Below are experts of layer 11 (counted from 0) of a mixture-of-experts language model. Rows are named router (the router's row for the expert) and show model dimensions 0-47. Each number is 128 + 32 x the weight over its row's rms, rounded and kept within 0 to 255. Numbers have three digits each.
Before each expert's rows: a language model's description of what the expert responds to. This comes from a sample of Wikipedia text that the model never trained on.

# expert 27
It responds to: Slavic/European name starts. Opening pieces of Central/Eastern European words and names, like Slov-, Croati-, Hung-, Osijek, Užhorod, often in lists.
router:133120162123112092142169101132119188104138120099141134146129112154068121129092139088051075176168164096113103147161141114096134165120075187136162

# expert 4
It responds to: Table cell separators. Pipe separators between numeric table cells, plus thousands commas in numbers and coordinate marks such as °, ′, ″ and N.
router:200100167119074098148127077155142138108090110085128115150120146184134183075105135087122105142149159155104053101134138123124155189112137198125189

# expert 17
It responds to: Prepositions before nouns. Prepositions starting a noun phrase, mostly of and in, also for, from, between, during, e.g. member of an board.
router:151133118077105110182131078216145148157092118135103133141160144139159128093101165142100079141181146116122092128125133118141117119115134143155176

# expert 26
It responds to: Verb and noun stems. Stems of content words before suffixes like -ing, -ed, -s, e.g. c-ool-ing, view-ed, dump-ed, remov-es.
router:115130066116109125190190091184117214136084067101149078161173178164151125066096155128064088179141142104084130162146118123144150128118159125122143

# expert 9
It responds to: Biographical parentheses, dates. Opening brackets, commas and dashes before life dates in biographies and lists, as in "(born 31 October", "(1742–1788", plus Cyrillic/Arabic characters.
router:194098143075082099153173093137180146124099122039138134159126107184130105119140140092118118185177143077093071152144175135108105146110118200179176

# expert 29
It responds to: Conjunctions and main verbs. Words linking clauses or coordinating names, mainly and, &, or, plus main verbs after subjects like took, became, noted.
router:141113089112096113173129098133130156091104075055121066148134147184094087125091162090109096168176119065094100115167123100060126202133117115141136

# expert 8
It responds to: South Asian, Arabic names. Pieces of South Asian, Arabic and Muslim names and places, e.g. Raj-a, Bh-attach, Kh-oja, Moh-ammad, Ab-hijeet, Egyp-tian.
router:123129172087099132124115114173105181159107108120126126158141126128154090117095161053096100122107187106078048127156149143153093177141116155101172

# expert 30
It responds to: Sentence-final punctuation, digits. Final periods and last digits of years or numbers before a break, like 1988., 1880., Assembly., or ending pieces like -ement.
router:146084130100090042196154068109143181115110107056126124164108184168120080135141189124064073171130174111149067178164147177163144169104155138108194

# expert 19
It responds to: Determiners and possessives. Determiners and possessive pronouns starting a noun phrase in running prose, such as the, a, his, their, this.
router:158096147081068148130136078144097119138094112082128131107115169178118113105058178105109118163117165130116135174121197169106153146119086169113107

# expert 11
It responds to: Digits in numbers. Digit chunks and decimal points in years, percentages, page numbers and table figures, e.g. 201-, 199-, 12, 91.86%.
router:166142146107053088171121048145118198160118113076117106109122173143155086127098141138067132149157114091142071114078126125118090182102138141095177

# expert 23
It responds to: Non-Latin scripts, transliterations. Raw byte pieces of Chinese, Korean, Thai and other scripts, plus parts of transliterated Asian and African names, e.g. Na-oto, Chatterj-ee.
router:180064140098049114172142107153122158165126091085118126132096139169161113140105171134125136139163150130071128137095143128127093141102094119109221

# expert 0
It responds to: Topic nouns, past participles. Key topic nouns and past participles on articles about media, awards and elections, like album, season, released, founded, episode.
router:163102105065104115139183012163100190152133105102110101139143095137064130121134136121111096120152152095109072180146122175137145123106144124130142

# expert 14
It responds to: Mid-word t-syllables. Common English word-interior pieces, often ending in t, e.g. qu-at-rain, alt-it-udes, anc-est-ors, pil-ast-ers.
router:150062141129129103141143094144153201138083133119100082176091090185095165138153155115121124197128148068091133155143118163171138165184160118102192

# expert 12
It responds to: Table cell separators. Pipe separators and short cell entries in sports and results tables, including country codes and cities like USA, FRA, Chicago.
router:116134114086060049164149057135116159078100104055106118179136156164128084126150136141104050144144149081101114127172193081122153153092125151119151

# expert 18
It responds to: Verbs and pronouns. Auxiliaries, pronouns and relative words in running prose, such as was, to, is, he, would, who, been.
router:155123113074008041137165040106115145136122062112138132151104178151129101093103135110103126113187189094083086153130134133156151155139152102126136

# expert 3
It responds to: Personal name pieces. Given names and word-final pieces of personal or foreign names, such as John, David, Rajesh, Horace, Gulei.
router:175138114067031080157194069161122145157091149076113077168141106144120103105113165102114075115166162057088105146150184163133119135079167098143136

# expert 7
It responds to: Numbers and quantifiers. Counts and numerals in sports stats, tables and prose, plus quantity words such as two, several, many; e.g. 28 of 45 passes.
router:151154080057043135188162033146137170168119104152131129147108100121173117130106164043159132185161142123073112127122128113161140136106134148112144

# expert 31
It responds to: Mid-word Latinate pieces. Middle pieces of long Latinate or French words, often in titles and names, such as anim, olog, onom, transl, Napol.
router:125149118139134099141207106115148180130076065106152130138118135183159138114120110087126126156175122060083110127106179113131152168117116206118149

# expert 16
It responds to: Place-name pieces. Pieces of place and proper names in geography, addresses and venue columns, such as County, Street, River, Oak, Brook, Princeton.
router:115127105118106075155186099120066244094080132107137118121127096134138132091129147126126082147138176108114050135146157112115098151113161177139149

# expert 1
It responds to: Nouns after determiners. Word-final common-noun pieces after the, a or his and before of or in, such as development, settlement, rehabilitation.
router:182177129086088122119210070215145152134068130114133135159137120152079143085091108106091111123185152135077119141126122138136114129137160131117163

# expert 21
It responds to: Clause boundaries. Sentence-ending periods, commas, paragraph breaks and clause-opening conjunctions like when, where, because, However, As.
router:127140112051054044195138090164124137112072136089113115130154086137165084108096158129061102166150125064029086127100123111167145125145165150070163

# expert 10
It responds to: Word-initial fragments. Opening pieces of split ordinary words, usually a prefix or first letters such as re, dis, contr, exp, or o in oily.
router:143111114090142063133154100160105229137093118104132135109136157157178151143113153114117149119139142088115128171093147133100162113083142141170102

# expert 25
It responds to: Units and measurements. Unit abbreviations and brackets next to numbers in measurements and stats tables, such as km, mm, kg, mph, ( before conversions.
router:211079165079096076156170058164112195151091131096122068149130113170148138113135167137121129112168145154062109156088148119134082130085135150123187

# expert 28
It responds to: Table row ends. Line breaks closing table rows after a final pipe, plus blank cells, dashes and catalog labels like MPC, JPL, DF, MF.
router:159105111109043100162150055156142174141113126098101081189057124127111139094102154079077111129158166110114117150097214103155157134139112164096140

# expert 15
It responds to: Infobox field names. Word-initial pieces and labels in infobox or list fields, such as Producer:, Party:, Occupation:, inter-, pre-, football.
router:135143102110130088126196078156109211170093063096170144137069064179058097085128160104048131122122131074097116175178160148150141135126092169101162

# expert 6
It responds to: Place and nationality modifiers. Capitalised adjectives and place-name starts before a noun, such as New York, British, South, National, Early life.
router:174122100009117104187160079104139166138136136119114090165072107168127121108107171089111086197163169068120112138172144119103107125063072150110148

# expert 13
It responds to: List and field punctuation. Line breaks, colons and dashes in infobox-style lists, like Directed by: or Position:, plus table-row starts and quote marks.
router:123101118109051079147161096189123143140096130077105091158115146167132130102120153065104095182136151107137093135156132109111140144139136200141204

# expert 5
It responds to: Taxonomic Latin names. Word pieces of Latin genus and species names in taxonomy lists, plus words like species, genus, -idae, e.g. Tri-pterygi, poly-gama.
router:146166141124054104122117128177098153129094133132138101139061128140131101051114145134081111143226132114092090150151155135106110118157091179168158

# expert 2
It responds to: European surname fragments. Word pieces inside personal names, mostly European surnames and given names, e.g. Wol-f, Ros-en, Jovan-ovi-ć, Mc-, John, Harris.
router:102133107107105119158170115166133223138063108051071103147159135133097084140117150109097078105176149107085087137152156130136119155114093143154207

# expert 20
It responds to: Initial capital letters. Single capital letter opening a proper noun or acronym, e.g. K-ickstarter, J-amaican, M-DA; sometimes articles like an.
router:184105188113079116187152084209136182138090114093115154167095137218085100158082187110095085164163139116095075131088192094086126117112150155086126

# expert 24
It responds to: Institution name heads. Final words of organisation or place names, such as School, Road, Army, Company, Court, Academy, Conservation.
router:215163138083055104131185064149144143164096146083109090143131165196134111106145147091161087167181145116132109137133115140141159147122122136114166

# expert 22
It responds to: Word endings and headings. Final suffix pieces ending a word before punctuation or a line break, like s, ers, ing, plus == heading markers and closing parentheses.
router:145077129130054084175199073138119173108137099071119125189159162133108134090083152038063101187100149092109090174103133168095149142125102131122180